Experts of a small language model: width 256, 18.7M parameters.
Below are experts of layer 4 (counted from 0) of a mixture-of-experts language model. Rows are named router (the router's row for the expert), gate (a neuron's input weights, with its number), up (a neuron's input weights, with its number), down (a neuron's output weights, with its number) and show model dimensions 0-255. Each number is 500 + 25 x the weight over its row's rms, rounded and kept within 0 to 999. Numbers have three digits each.
After each expert's rows: "mostly gets" lists some tokens that are sent to it at least half of the time. This comes from a sample of Wikipedia text that the model never trained on.

# expert 7
router:511518486507527491478475491498456521484483509502444480493510557505484512561503503464487526504482486494512515504494474513465493501522534546482477513498463457537517470502490517512482470466527490522485490488494462484519488479512496471524491499490456505487483519468530510476469538501470508502496492488538456488482507511508544543503498470495483454497496510489509508546547547534460508499497531525448467528545496495482526455536533486533519545537459475470524489529498526545471491516532517512494493511456484472523489487527489485502478462488502452451515506465479472525487493500532527505466509476523501492510515490552537513509539499473398517481511517479505476479526509492533494492493475517474485508481472528511539516494473502522489465455489506535508478529495504528481451513474483
gate0:522476524497531530564485537527478538488515515502483497518505480471486492486557537501537507518544517474447482480465515457480470503482513505505477469472448508509531490510519524519525534531497452498503461513472521485504500519537494488448493490504529483475501525475494504482509492511512513480478489529497442484524489477522471481503491503513546476462541503522494488488487485539498479542517500506480455532517493448491562499449508510497537534546511538484526476496511505484499519501548512484460483514529488490500518526502463542524521504496485498488488485502500493511505500473460532515485520486493532495476503512451476522517485507488513492489480481475518511521480492555478507520528524472529542428536513490507490457483507520482547493484446517507500500489494470452502585502514478
up0:484467457474495534542486499507487470443503529457476449492498496523477473553517519513519510516513489464452483492552494510497526523452482462506485514471482511480522508488493508504488508472544516508503458517506472548505483475532479509482524508503498517486462510520488487476496526543507517527552467542510504500493498505501520521510486477498526450507504502520526512476552502483491480522510495534458440511522528517450500504483535487504502516465513525497518514508527503458436489503468540521484482451508520525491537501542516520506478502490527487469491503516556521508507518500472500509466503480506544499510479550461497496534520479495492474511508497517513496482488525539487467505500488519524474459508584502504529537514500467533537509448501469504535474454528487554508525506523481
down0:465534456494540465468526494464500487489508525484516486447493426497529468505483512503549486521480480496479472477501483537527514457499471510501493522495522446514526523496519512479487501501491522514514495503491506447511502521444470479534476470517494506519471476551502482459474536488493494511475515514512467502467514520483528521509520534520489491457510524503476553531536523503469510505520498517513490490500506476507509482496513486479486490507504454483521454466462510460477543454510455479517467517492485505489533504518450482484561516524482513502503501500517505487500539502493468516510487425500519562512525534546502504545519511483533533471505518460530521497472473511503531506511505508527514471546531497471459465499499495447489480473478488489469510482541539494495479471536491
mostly gets: " the", " from", " to", " with", " his", " on"

# expert 11
router:488491502500510505479473498521463484506500525540470477471509548502497489535471525467494497493435504521498498554522490480473512495512504519452479477491479464481513468527476496552478472485507446511459467527470520492521497496531544480531500501464483515467472540475527497483500523520455514518468474511515471457504494474514531556475497448512469466497489479499474550521517522509485568500507544534488474515493483450514527452491528448522512524526487471471496464498502545518458509539543495524479518503468497494526498520521504484503478460513512461483522498468484491538456497484519508523493515528529505461502523513539532521496520447494442539510510493471494483508522506490531496473478460513502480506491505510529515515476448509515475506486479543530501474499494526522482501509479498
gate0:464510493488519449481496524467482537507493506525476532525493498530466532508462480505478546498480524542514522459498532535518465521506536494484506479476494531473490539494498494525529467499518462477526506495507502495520465482514540527478500504468520517486516497494478539510483486509520482462495462545454519485478507530500517509512455501509472520507521493476513452487470496503491496462542474535496510484453491521511511497450489492487534494521518490514449532506505541518522468479535449572516486478485467464487522506495483508516521459540480467502512464490525492483461524521553472529451474491501511480531532518501479481504484502513510552522514463520471510513492521524530509494529488519505509542550478534499477507515523506503508494517553480508520502476423455437489515485519513
up0:478487487515517489490515514484534502498481492509487505508494498510446541519507521457500486487500502497506520480439531510502493516530474515474524487497546471483493499511513548529525487509518492503515495455491523547515500501492474508538501484509497557466562535492511460504537488499463498523474506505445486491463538450489497517512482486482471489573517515484538513521476494468472508529479562533542498543513489477502499508495484514443466544473468491509488487445529487494489525479456487472490482535516493491506458453486516511468487552463469497514511512489507481519529545479479536466522460490483487542483522503492516477524478508465550509501481468532481527517496519491512516534521500486443510505469514517500510456521539488466538483481540509515531505513501547511494454505517502
down0:477496474523501534467468489520486505528506491499465527521480539493540517482484494523511516502496449508549495494508495499469505501481539481509517515502492481489537494459539503460472498474447523506519498530501527516472473476517501470510495514485491486513490473568510451483499443496516479493484492506551513506463530504507519516535467532480513453501469499515531477548512506518488497517498469465544451553550487494487484476510513459464522497457514505530484483508456522508523534510524491474471493493544519495508473522485545499499486529470495500510467477466509532492507492531478463519512469546517492490480508473476552577497533493482480492513447487494490537517472490478477485473518508522536492495493505498466504496492504492531468554497497489476478572503542515469510551537488499
mostly gets: " The", "The", "|", " -", "es.", "="

# expert 8
router:522484496522531524486499485537435488517516533507479497500505541505480504509510521451501526507475453515495524535509518512470469481515510518489486496481518453500482490549483432494487503493500466508491516516486512459503471507503522488515490523502498499472518505458517502486514520523486517537472490474510479439480515493509503530501481461496449478514467493452505528550509543506488509532511516524502481534505529463500506500513502349550515531522453458482536459493529513500466517526520498521506498518473491526537522519530485480515490482463494501482488527490471500510451508471550498543495502513529508473507504500505519527529512477518479514480507518469491497500499512481522454482459463508483476496487497532530511505477516514536486480476488523532494501518455535517482489505466500
gate0:511510466497504509521507447512475499526483534526503485493516532457500491468465552517490488490446467461536527521520484497474466518523505473508482508492480501557526513537524520512469505519496472483486469488498478479536498514496537444526473490514503532483506541506492538465466479484464490498521497500535473484532522460573536502500493478515519514535489532555510540488501498533488476494518492496481528506492460483466517522521503494547538484519448555490510495489525521517505495529501493545490471520549499491461512496523460526504486476488503511508494466452515549460517465487516500575459477475523491501495509520530542517484508547464467519492511487491512499512486507479496511469505471504529492537443527476464516494521483492503538492477499512526505463521521501505514532502462464
up0:471441455512459533519493485519501470509486467505554525508510462518499488503516494525551482462504460468455517470495528464523480484477482473564511501500481526507527520486555509505482504545498513475500467555491507472472501537516481523478543504535517526448521521502455484500508442479495500484468505506504536545559471504526494490488490531510551501494541498487516505483439442490523469501503467459548509471508521508521462526518500515500488469479479545567511493524509472479518461490499477482501440492498505493460510508539459507513491492502498516501498465508468530518488531500502492461469494477494516515504501501524473456465461497494491511487509502483488513514499500500514510494481502466487518493492557501443525490492503483551523485494496488510526485501531518479521527501498523
down0:524502509495494536515490512478465549521490491513466481477475502505492495487491550471506545468523525463478542501499509502499450540526465484557521514505476524463531503452484529512514527552471490498521503523484546531512511529515540547507471535469471472471489508482499518504524507462480461499512507497476510510556508492455476512497479446485491540509542488509481486530499518494483488483517511506504528504502507503501512491507521513485467435517510461486471452518533495475504493466503514469473493551501489554478519488503476492475438520491493485516519478474522544459479511485462507500490512490458542458465502442512470524520494488502507482517506503491491462521504487534497475500506497514451526464501504521488480483492464505513509475497543456549538465457529510503467505540524475
mostly gets: " F", " H", " T", " S", " M", " G"

# expert 14
router:543503498535564480487479491517477526481484537493509465482506555485516504509492505486463512501475464513514506524519522487482521496539481503479458507494502483491475469552492498535469470457521493509486501523513496496499479457505513462527472532491491524469475529467516534501522511528471540540484500461515483496489481512526519507502478469512472454514466472487471543568525547513489501478527523547502467491523491476502534511526521415537510518502457452485540467500509518529471484515512496514460522493465485535536480542515501450539494463475523504473500515508453462498480507517523499533478483514505482482511523486500511516530524519488477496491495499476528486495527542479526480451453498515537472505476462514543513510471512485513482480484500549511479489522482495494488506523445514
gate0:497506500473466509479461536503508480491466509531467498468500493481469497506536541463487478476539518471516494497461504534463507509482477480478497471524502525452488463547450545501499513464526531440535497465513529495558487521483469540492467476495514501511478508495523493519520505519480486549518468464521498522538479526519534520483497495513505526463507452525492509498534499511488470481493497467428466466475464480571503507496520512489495491523508491508526476476501548502516472502487508495498545475495504541552522523484519524523466507509521505507425520510475519485486545499491527499483467500506497517499503501489497462508522499476462484503517534501498543478451496514470498480478485508560462512457491527545498491534472549491502516489496516500502459531471483517531512488515486
up0:509499506481487516471530560494500492462490496465508459471522494519474509505527496509506504435476556465485518483524517495542519512521501487486441513508494512478497478495484503519479503514510514494503478520512543541503491509468478507517489523448548518509492545479477490470525482507520484535503493502470497518574499437529499478485518486482486498492485539492530481496494466507498448495488492470526507472495463440564518481479458495463497516480471502492477484531492495461475500489512533507514518501507461478476532494472531507539534506521490507452468468503500521449519537508523500478509517559484474484498515553461473446489545516466498503496493449535522514491490503499469525505501497494529456484517478505506492459512487498468554562501480490476471493455501486513525501516508471
down0:524488540459483470516496505517490520496498522541499474501478537485474453492463476477450515493531532526499522437506499493499511474489454519494545507477490484498523491542498534471453501468482506527540521523541524492493491537460499503468536492515528462530514522491506538471496505575489456424508497507469491530488530502527531506483487491504482482469480483515525517497512519519514511451488462482490459470469499483499494515459498456513507507491528480510535499467508536490528539453492498503479455484499490528485468478515452518489553532490496505523499510537508500507479555508503524525484510454503479520488472540497492529526504511466493505471484471521519475517477491516459489484505530480539454528546493438474495505521477523500497509502512459468516487480494492520534515524506469
mostly gets: "oc", "ip", "od", " Th", "og", "ec"

# expert 6
router:522520498523535478494479482503493529480473530512482497466521547455490515527500510475468514504491454510518512509506517489491492508504516513484484517472469462550520486529487483499474466487521484523478486514529464505516503463512493464505464512454496508503453511480522508501491501521483493522465483475539468482484459498517528518534506468466471442466485474512449528559543517519458516480536519553454456540532473489487553489528560476522508530517459482451546474481494523550486486518498524491461515497461491513524457511501487486533463470488482493455504509488480455526489481472515527522472479499513520490503524493521540502515529477480474527475487500479530459471518529472494484450483475532507489490477453495535524518488485514497482477457485520485493478525495503519480480522478497
gate0:500471508492500528486510519499513512442457511526492526499538483485488521505476523461480469478501529477495490509553519499518542504484541498451501469513488527480519477519509522543495506489481473493487485543475518531489478487522490492474528460535480510528498489494489542494487503494499519505509552475473462480550486463493501480499475506473536476488508495516491511506457512530516498483517527475479473514512453499454508530507534498479502468493497449471522443487507459477494470511533508535467507491499501563500454433493478486539489516490492475468543501520502490540499491498504552490521475528481521461526478505508463553519477465493493523546520511474513521508512518526530456459517512498505458498459483507477495518480527489466523486487538490553481569474511490529524468478527533
up0:481500471565480528551492506511509486534504514509479495464479510486532498499507448480556515481473511486525488533492448505506468481511464485498510509495556477514524527495454476488511534490486520514493486481488499510485493513516492514525482454455495512471513538470481522559472535509522556515436516519516511475518508474537467491491507455519468463515488515487509503508507518476465487530489516502480530462490514517537504459541487512505537549524499530544490549500489462545487459435483494513506517498472515494484517518519487542462509483484518513555477527477481536473533504519529493516495537497542485478498530467502497514534503518522486521475477542513516499471514496492514517513491505435469573517479508501524516496526470514498458521530486529500514504524502535485497493521493510
down0:518501472542525496561530526491496496533452530536524461520502481488464508485485515517535530465497508510527515494522498492464510475510458534578483528524519515497543493536527470506496476528522493509490533520514477516491466492503503501512481414467553512487503473480534546516508510490513521535500455495462519492477506526493530525554460474521496475519516483481506472485498464483477488523487502481522447466498487506508512513461490509503528482496462485449501501506501534516500473529504508495479469493492487519494504492498510479511527456494482506513497518512520511497495501498517541466475515516510458463464497546475511472508495558488523560497487481524493522528492446461470541462476536469529527527476483537523489493490519502459504532498572513483520494504493508503509539492483484
mostly gets: " also", " been", " has", " be", " not", " have"

# expert 4
router:515522509542549521473498481547451526512486507495474492465506547479498509501473494492497497508466492544499513495525518498445491487515498513463502488505508495517506478537473470530483458496513457513492486449515488466515498515527517454513486518463471511471474507484536509504478501490456500517493470506522477450484464505543523531506457497476469486510463488460492529542526531508477552454501516524476474511506490482494547520503518450517524513530484477472542452494488512505459486494508473522465506485484502490539493519507535448514486468448488471464478524491477471526440491464528503519492521511528505455475508480543489545563547496484481518496501528486518497461529540481514502507497471514485494528477485545518514535475517515503507497470481505537504488524476522519489456496492540
gate0:499445511491485524525483484465500543502492490497521521528475482526529536526490526475479522499513439497510503467518514458557485518478469493498498453525485560508449453484488520478485491506518437486519443505538520474470514499468493499499501506519479466458464496534496506527528505523451500507498512539516521456538474477504484490519436524465510486490515508509518529511515455521497549487502509518534478492514488513534516458481476512533487481500483488491425453518480511496552519495496495483555529472484490524510525501546509525506494516515496469449491460510441502494527484500509517504492451557523506476517498488484486463488515490525476505518502507501512466486488549499486503496503462479483514500483460499490496517489480546479487501501491495435491530517487505497503528465502472
up0:522492473501515483547511527495468538491511576455492545527495505484483486539514527460483451476501484464492554478539515540525518545501491487539495493486490509495481500538511513529487534533506498509517458499560527462511485491467500482498501527488488519475472502525486464492472532552490436505504469493434514515544497505481530487530496491507492496499513546481532471503514506516490516493511510505494492509497477518529530486489513512496482545532513479569488464562471477491535549500484525505489483491493486499531506536534480471501540520458483489507491506497491480531523504483509539461499514494562527525473497514501511531467498537498475511514451467477520488509544509444507528491542446470473537490543504502532511515476482481495503505528488497490509485507484506508495522507525510
down0:493512523462483535520464486516464479495492463522512483524520512475493493499493522473535496537441477473509505490504512480483529513472482506476490466512492496486471456475543507526483485506592488477530539521518511509516502483480491485510505505524531414486493471488450499479502472497516506496480529533532472511509551435502458485455486483491526478525532482502513545486484509490466513482531501461449485506531502517514483500471508483484493523477518531474496525558480510499536561499478534518502527489499489492526513499510521503527498462522485503483506517505515485533509519519485514487565520495477510518524496534552528485481476468478455522506488515504516474464476498477512502546486549493491457503495479474502506514474536520515489490539478516464489438480469511508456511465476520
mostly gets: " H", " B", " T", " F", " M", " P"

# expert 12
router:524523497499521518485452510513479510490512547495442474470506511487488530527495515484516502511459458480520516557498492485456462485489494529488477515504483500513516482548483504518455450482523453549471494491492481498506491492521539485548513490482496506475479518474527504499489536498462499505486481485517489459498466528541502519482519499486485487465483490475479526538524498519443530488507546531477497530509522489508515464501538455527513501544483450463510461487491511539460493522483481524477529516502476508516444524519490484497496462493484450456494532496452506520464477513527497561466472496498517502494540499515530521482529485511477502485479516476478493452496521490522454496485441539492453508470478510507540501489465537490490488484487528537529488530478508507472463478450512
gate0:485489470467490548500508515501449483455458515517492485465496477455475521479498477522517493480517499519532461525449484499514508474479533500489502459537505512500574471516502497510479522503490496497541492496443465531506505546489487507502524520529476517522458523500483511463483552486511489450514504563482522504485503546485492532489473490472511509514512519504521534473471470512491514494473522498488510510537542469514502473487481495517455520581554502497478474498476522536546480456468470498484462527521498478479472520520530486485502458500506498489537495483493489463469488474508509518491460483486481511495486515520525472488533446449489471478485487500473532452504480505498512517490492482515489481501503562523512497503456519489523506470501516537481519482469431509476517495508474
up0:516500494523501523516479436473507481516538464523569473462498514492513506516474473536527461496473510495520485515478494510479511480511493503457492467464489469471489520495487506530515518527462500498479499492483471526492512487519502499499498515488530472517461478575516534521508471523494530505509523494498498502512520460468546486499479509512479512543521506537503549527503524454534485531499519499486532514505448471494533510480505504513470500523513486468499533519532506513540513512507459497486494489452529487486483492508502455545508520515540451555501514509533519493489426481503475547540482533493465497497528499465537538488500475536462510484451519495452518520553488492476509522466520484482527503521450467528483515497498512504506508533493498487496497503461515482471513458459440
down0:521537432503494500544527519529468524538477508450465487500460532501478514502540487475512488493532495510519503503477517505512500552457517525524503497510555505504478493499550487515507487525516543499484459499465563519497480486514488464508515500512482500517490485483511504527479484482533479529505455450498513517506466501538477496484480479484513443501474496499480497491468458533489508498516502504537448480502498505499555510533539533490499510480516533503479501509457534533458488491528495515522524454514455458478505519520474490502488522460472488452478486492480472447522533470516549469480485467490505507488476500522452497488478536522506543452535490498503477536511497511508533502519497522513482531514548515519519476510522457495458492477519484493469503499542444523493513521487540
mostly gets: "),", "a,", "o,", "i,", ")", " John"

# expert 1
router:534526520556562524476493510512500547487498532478459469505544543500496514546486500491503508494483474520507502526517475532462480482510492525479481512481465494516502479560476485528455463477532446537471497491475487470506477525520529464540501501468491503471481544491526526504465506524487503512492482498513469475487486479535536536470483496467486473502465475477468523549532543519482534495528533538475488527524515489484502502508499451506516515527491463465530452479486515533466477498525450523490528476502487487512481520519518460509491489455488498490501541504486477510460473484532518520470502507531523486478524497513511535525540495483480518450495509485504487432540527462513484489498481522498489496495486521504508500480475543518458505496458538512521514514477510488455484525468534
gate0:473462497521460444497464505564444481485512512506481504533503525516504511519466460499499461516544509524525517491524494465500514496523507481515482488443476471478492506509487510494517497493497467498500464481510506482501464512507505484525477510491501487490487495471508522527492485578499506510519529510525487448528512499448512451472490498518496508548503494482496496510486562527510494472473531529488493486489509521494490473490455475494477486520478523532460491554514464504500471495496460499532452547505534431498526488522515497523504504477529518503469536485472488493528499449479470456519518527524553522504509539496525516515547508524491507518542516473484502527489505506497500470481512471522465533457484491465502479497504536535468455524512520566459487497511488518483507522450534
up0:501477470489472510520476476544556520494475530488472515509500495473517499511490501475494480485467491544507439523460492460529529481488516456522517501500491509477489507516519509501524522516501558464515526473539524528493482465522471494491510492466537498533480516492506551498496482491499494488530509467516490516512526474485559505534462489462521467536525466517497498533500514463509521522483482492520437485474476496508460554511470493502473520533477505498466501542514510509526506544537497492481494545507482549500483500526503476526559502483524483545499514522469484468519493471524539489482485513517477513490515561498505520545516440522517466502467525475517501522468501533474488439518515509540478512478498494469486503505429510458470513488491504480507521454498555484488507506489490
down0:497455480490473449544491457465481478492501461485529556493506575563509487551491517470465505515496504512481469516536451480487481484489494513474498534527525515476491489524505545495487518526481483487540482497500547499462479535487541526530499518508445497495523506525461495557456470490491513482473494516484488518525522456511515502490487492462513529514506552501476523565489492509513490494492520509510526475515513490507500469491471468516524507513489518491504506498490508526528484520507507516473542527482456463523520567533497548520542540502524492508492472517496520486486487490455478521489492545475460499539498491496523518543471492496466498499465512539504458567509500526493473481472478511514496507503491479497495520486489474471513511467449505502521503480498515552499512464512485
mostly gets: " United", " New", " States", " American", " National", " York"

# expert 2
router:530506517534542524466476502507473514487481542496469478481545545474469535512480511461486539507497466494494514499492515505433487505522503519470459513480513501517519464575500495513455459510523451513470496513467471520484512491532528504518483479454496496480504501480555526512505526534471494524489462455527465450486463499509516515485507497483466502481473489492462526538534510521463522516532548584483513548502495512492538466483500417532524509539484476462529490454512519519479483511515467517470486487500477488504478501522477477494475486504491510482479514499464514497488474485510525563498519500530522481489519487519552511504515514475483505480502522494513479479530537470501463482523482500493461513473483514522506489477472528516480495499523524514493501525470511489476484517491535
gate0:461478496488492528478510531526500475497498535496456460511492502507486474540497516480492506487481509472473498495505485457484491500450503488531486501504485462528457476459488548460421494506480490513497500511502465515482481459503449517517493520521501533492518538511494486481444508481500494466510527520495522505504487508499502511524528528508504519473499517521484473513503488475468475465480585489503504532533523531502464538538505489518510519547533481502503495538511533490524523479484545497499487460496439525569500535493465484540440511479475534491493479504509519508473472502481536550524480494437514524509499489533512511496521518470489509552483527476504480510501469493487551486489523518489525509498518450499479483457499442501526504510473448491503489540489521506465526522511503
up0:520483507525480526486483517489501490482495494516544505466519534471555516518520482477511501480490485527549499504463452520502513485528479545529505441448509498459484499539542468486542512462489473492509508485499511513486482488464476492482517477472470532467521507466507502522457488549485505500473549483436490534485523484553473511484503493462479469543466489525483508486511491495483509476535471545534509517479471485498512534446464519514488505487500467485500516499550500543490486511523469495492527473512451494535496503482509469521457475506528499546501503480487481495514543472469463482477499463533465501486462486506496494491529501530542510534489450506455529510471517520499481515508523475487460474555455492467515548490474515493531524524518527505499485470531515492486514491474496
down0:487545490470576518515467473522488474507513562487497529502501521521516499501481520486530509507469500489513531469456469461485485501492514477519497517468512537520506488450504485470491495516558474520481485502469497522474470516490462479537489495499498486538502502522448499493485490521506525508500451505500489479489507470504509481502493515495456505541486468494514506505527515457524486545492549516558483503540502484537501493491499499501500504489421471566484492498524508464525514501469530513421526490477464472557541512530551479538465526514524505510522498488528521484505473484501501513525550493488498510499493511470511515502480490469544495488473508481529496500505538483484528482541511504496489470490484531475508525521529482516563472493522484519478575512496496461474523478493509
mostly gets: " League", "os", "ations", "ai", "ings", " people"

# expert 9
router:530508501492502531483454498533493482512527531546470499495520588496489509542486528443517514484502501511512489521491490507442495504518504502491483482479457486498525462518489479500500472476513445509470483491490479488491506499525540496492494520464497496474460497483511513496497517543490542507442491462541482433481464506505532536513471491500461488499481501506496524528522506525489532479514519538476488515515503479480529470491519424538530509550510477455498444493515540527485489541524480537494521504481474494524468504530518476516501478507522484502504505500470486515456456496524510566480499490490504480518523473515531529520508455512430526494489492455475494498527510508520497492459483530497494532475511501534521516489474506474447491478491531540487480503485502504480467505457470
gate0:507538536539479485501488482527530490499492483484462466504470516503523487530485490460495465513520483520493508475513488494477531513507502478479499507445488494535475507495557524505485496474509488526500485501510475468491494514519528505486525487526513522495489484497542518511481517517468489514455485527518462499522509503520466512476549468522519456495495512542504525492501494499490499530506492513535562509483536462511498506506491492496516499490495501517469462514491524526478451468479516486471495531489497526483493471520494521537540542450496463532472496541427512474545519451527490488498470508481495552511543497435527560502494498479522526529479476522516467515469480538474477487488505503571487468498508465504546490512497525481491515466500471529449516530551501478527502558507559
up0:514518521521495519507505550468498515492492490507536512473502489464494491494505495557507510501477470505490457495523428509517491521569502522506528481513495471513505500528518464503501462517489523508502477518535473529517480510487502514471489526527449494546528520515501516537509467489496463499510512514526488481492503529463504499461483493504539527497472561542512469491435498521505503495451518501496504472552488478494505593544522528482482481522507531521474475485508511513542495544539491527511511485502514512459448509494486522526525521516532521476517467504477516504540493527502545527476573495499563529467498517503493534488465493502490483509489506540485519482480529503512513488485465507500510485505544493484467535460519489499510456486498518473523487501507548466513465512496547
down0:480477527488487464491511475486484512493524551474466518496522517553465460459541496516468478533475552472481476500463515511514506500482485484541515481509479442503532525514477483489521520513475471474492466518488480543511525527504476511511481523497492522477547453506500537448500473495501470494498502502493475493489510453496563501553509517514486505465512443469502439475494513499471509475523522527514509489491488451535502478491473476545491528505536537501496488497537482504477492512529500494480514511511513484531488508512496529534477483502492504538538471478512519512476509527533476488525537479540463501465495528503533503508488503502507471533485551492521519468531509504536514529511490485435513606495499519526500509490501501540475462507493482476505476510526492509496529460468481
mostly gets: "\n", " |", " ==", " ===", "\n ", " •"

# expert 0
router:525493496526530498478479528501485539481464520497456476525521533501482505540498514444511517515496495502532530508490475514468487508521517542482493513472459470515502460520485494528491488456512482533489502507486483483511474485513516468504481477502477519490475529464508495503469526523471520530477492487506472480513480486543545542473490469477492467459498471500484490535538536538467527477499529547455477499507486475474523485510541489525522537506462470488524475510467531534430453515507493508501522489478478483524481515541505486509461475491521489449528537488488456541452515481534526515447504515553530470483521479526535526501524516467467518467521513459504482471541543475538494458499465519494476495475483520505535522475486533509462474479467520498515471506484500509478501506476490
gate0:494495482490524530521551526476497497497494476491445493541502523481468499493460503467509549480517475493486495504506483496522519499527513466519469507462504479485571510490542483521500516514493526549514535519500457529521493524515496509495533438450485481437461499531485508494523455480508544582533515539479457511525553465524434534504478490522510447515521496523476500473502492526496529510506481496460502442501497527518515490518527509502488517531503474521504511470504514535458514517515496491460514471500518521470496490511513526504499497486486500517489503501504517522484460514478481521501518500471489454466497512513500487458475503475522473458534497503491537527517483486489506480501495525528474549467486493508539472466507526490538531505525490484444516482468514539455518494519477
up0:510501487525452471489520517495557476488539487523511518525496496509477508495546521509527545515497477489479504480529477498503484510553531482474551499492476515488512507508520530483516517503462537456509522487479536521473508491467511524510505497500497489507484517531504551518514481515521530483518514437527504468508480489501513553503482483525502477467488480488460531516490524501510505511557493451430475515550489510497496501504461487539491511507456470495490478479542547488480529500506504470483491491511460479460517491494534514498474514459507552489525564496479516479540480556486509455499536480501495488529544501485519486473534489502526541423516486542505480488517493446476463487493529506516492548516456493505502501492476541496451505501479528491509514519462519505502494504458515
down0:490471498494476504536502470507499483483540508515492469479454457512496507480481509520465508503517524521502459525469497500504480467487507558485530539496469501513486507523475507480464480464488482489534503482496482496498508486503495532486544510510509525500511514507458477531513515469488486516485476536532535491510516511512531471514499522457514455474495499477526493388487495476539464496475542522467536506487500485511537509501494577466514532512490502496486486524489456461495537525536549494485517521512484489509476554499481516486501503477511493525496465429472519463530525488513506526487469470552549494458474508507476523505484469503527487517494531532529488493499503470511540520479533534491515504485535507475544522504497507516472475492455487483459482548525496505506489507552458
mostly gets: " a", " the", " an", " his", " The", "The"

# expert 10
router:528493508528568514469463494492488544502489522499460483497545529469502510548469501473498503506471487517512492508512513519483499481500515521451471514482506482488505475532466505531473481511500480547450483490505494502518483502539528458559476479466463491495473515490542517507483509503462507529478463505518482469466465508496512552448494486471471463491460475497478551542529556522472531488515517531465486561512474483516531464488532473511507526514483474469523473482505535523477522512523490507485517475486504489486476535529506454497492464481502483488498520482465466521485464510532514538485486529557502471463536504522533530492531470467454523493470506496486485464523539476503490490513470527486489496471465520529513497507465529510484494466493546499513481507472509496499474531475517
gate0:532516522502510495516485519493478509534453491504514503500499466519477514483519526506520518504480548534503495540499457498509466530531514533481488480486497483462474509508467521514536496471485554528522508479493504487481477523509556521537472517487459511511471545506488502484507512518501503503495509484533527525485523525499548544464496492469499479432457453490480538498499471495507507488519465467561509498522485461474496496515476501513516506471463547512569464511527514504502484503492526516484497499500499449502526484517488479494443494527532521512490511514511519490547523528510541487491464493497527517487549485542526534506490488543541469487476572500501532493452493504452484479500533522507486460521436506463458466504538504454486480506466480501472493514514497489515510533527494
up0:464476497542500476524500462509505472529495518518529534496511493551489456454494481526542539514471541540513501490493514515556554521484504493484496516490477509470491490501523505461471494513535525470525477510501513500517547520507491497488478487441493496514494504513536509495500482434499491463517524513518527497482517471497497512493495493478516453470501468494487521517478498506511504498515490517512518536437459519491454496518463490504546485533530494490545518488474469494509481473490483498491488525506534480508467532507471502505486520522463495501466455477503479471504463549515557474496570441506462499500543553512518513508485469513513484483470504475478480470510502492450489521527496491481530488506527469545489498474487501496519516548517444503467568531513516487475544503480507
down0:524487484445490516481461477479502446505569482488478522471489482476475498495497483522555516516471526487495494478497540488511527561496507467494506494514497491530485523480471488504504507527497528574501494463516500522498469523534507476471532503508499498509494487531526499513484487509512509525462477474522500460467525515474466522493507494489515501521483484555516496486495483506530493511457515559497513486517501522469503552501478524516478480467504529495492509484461482523531539500512512470519502487471519479529499432510525457552507498548504503510501521496517502527488538490498457500494511556468484497466512496511461504500484490525492557495518487546482508494479510485523472502499511468489510506567477529528520501457478499553535494511566546545505472507468441514508535489535479
mostly gets: " that", " which", " he", " who", " it", " they"

# expert 15
router:511497489528562468480484469509483528484484535488473494490516576461501524547515508436477504492491461490486493509494513504486500493511545516485489519492469448520485467516461500503468471466531480515481497493487475478543488483513478461499488513470492518506485503465541501494484515522459490518474481495552451482460489483502544513528513479482469480496472483501474538549531545540483502501536531570446461544534493500481553483532561469544507538532474478453532475506495530531506485509519507512470500497482514528512463503498477487485490472476508476484497504462460471537489464466519501517462512469508504455499510510532525502518519487460450521494499501490497463467496504485520498473517474536492462488493480499507519513496492499505485484485495510503493492541471501503493475511474484
gate0:550500474489502530531496496467508469471488505508482557519490490497514506474519500517494511511468547489523472518515474480503510503486506456481499510498450492476475520489485502484454522520496511494491516478472498471489483518485496517456507475483525482461479465483488493500479513478519564456493520504531485488505515509506472502486527454480522490500553497545505535481521499485470528515528470452520498474480455509529474528511478504516484533496510476472507493500481508431472501469454516518442466481471497528537479541462505506525497443479509527513523510487475480520506452488485488555519522550486508490439509494440476532480491457452514522501492495502515480459537502523463530517532512527526492517536488507481505533498511484509451475551504528523491484456503495549536471478492507
up0:466526538479479474480476490488499541500528508466498520441522482511471495506526518508494510478472556505515594510522573561481456536492467506491480494479488528516486541493502477501513502459500505504516465484536481492498520544518543457491460493475457501520490530489476533469556468524469475451507462511489486455477494513521497460492503518509498504488492524444550494480516489523477498523519473491516478508488516509513514468507505488486507507474466510521509476502500484493506520450504510501527480496483478447487494489509492470515488501487485518494522488516503490545521520476490513477503539502548435503512508506463502510491487535520485457498460540537468530527553501513523491489436508472480475491502500506470462495503525484487516517483497534510501455486542507487539499495512472
down0:512480487513502508503526499513520475444502546513480471481503503495527479512456488501508478472465482490515479508489501461512478502518497522516433540534502497469503485486492466508516478495503528491525530520487492508506490483497472477527506499484514512498479474485516499525470481472487482506472490481499481508534480490573537504494496550512506517483507523474481549483535490499528536487486483521495523494471548522482524480461519484515523501495534492506467503399488522494479487480520528452518519494575570458500518509451516499488497545459548507521497491481489526502528490516529533475513488487550511511491494531430513475523509462475485457516505519530504505478518508492499508540533451433553528514492499520543525486469482506503491540493496484525457509502512514481496512471484505
mostly gets: " was", " is", " had", " are", " also", " been"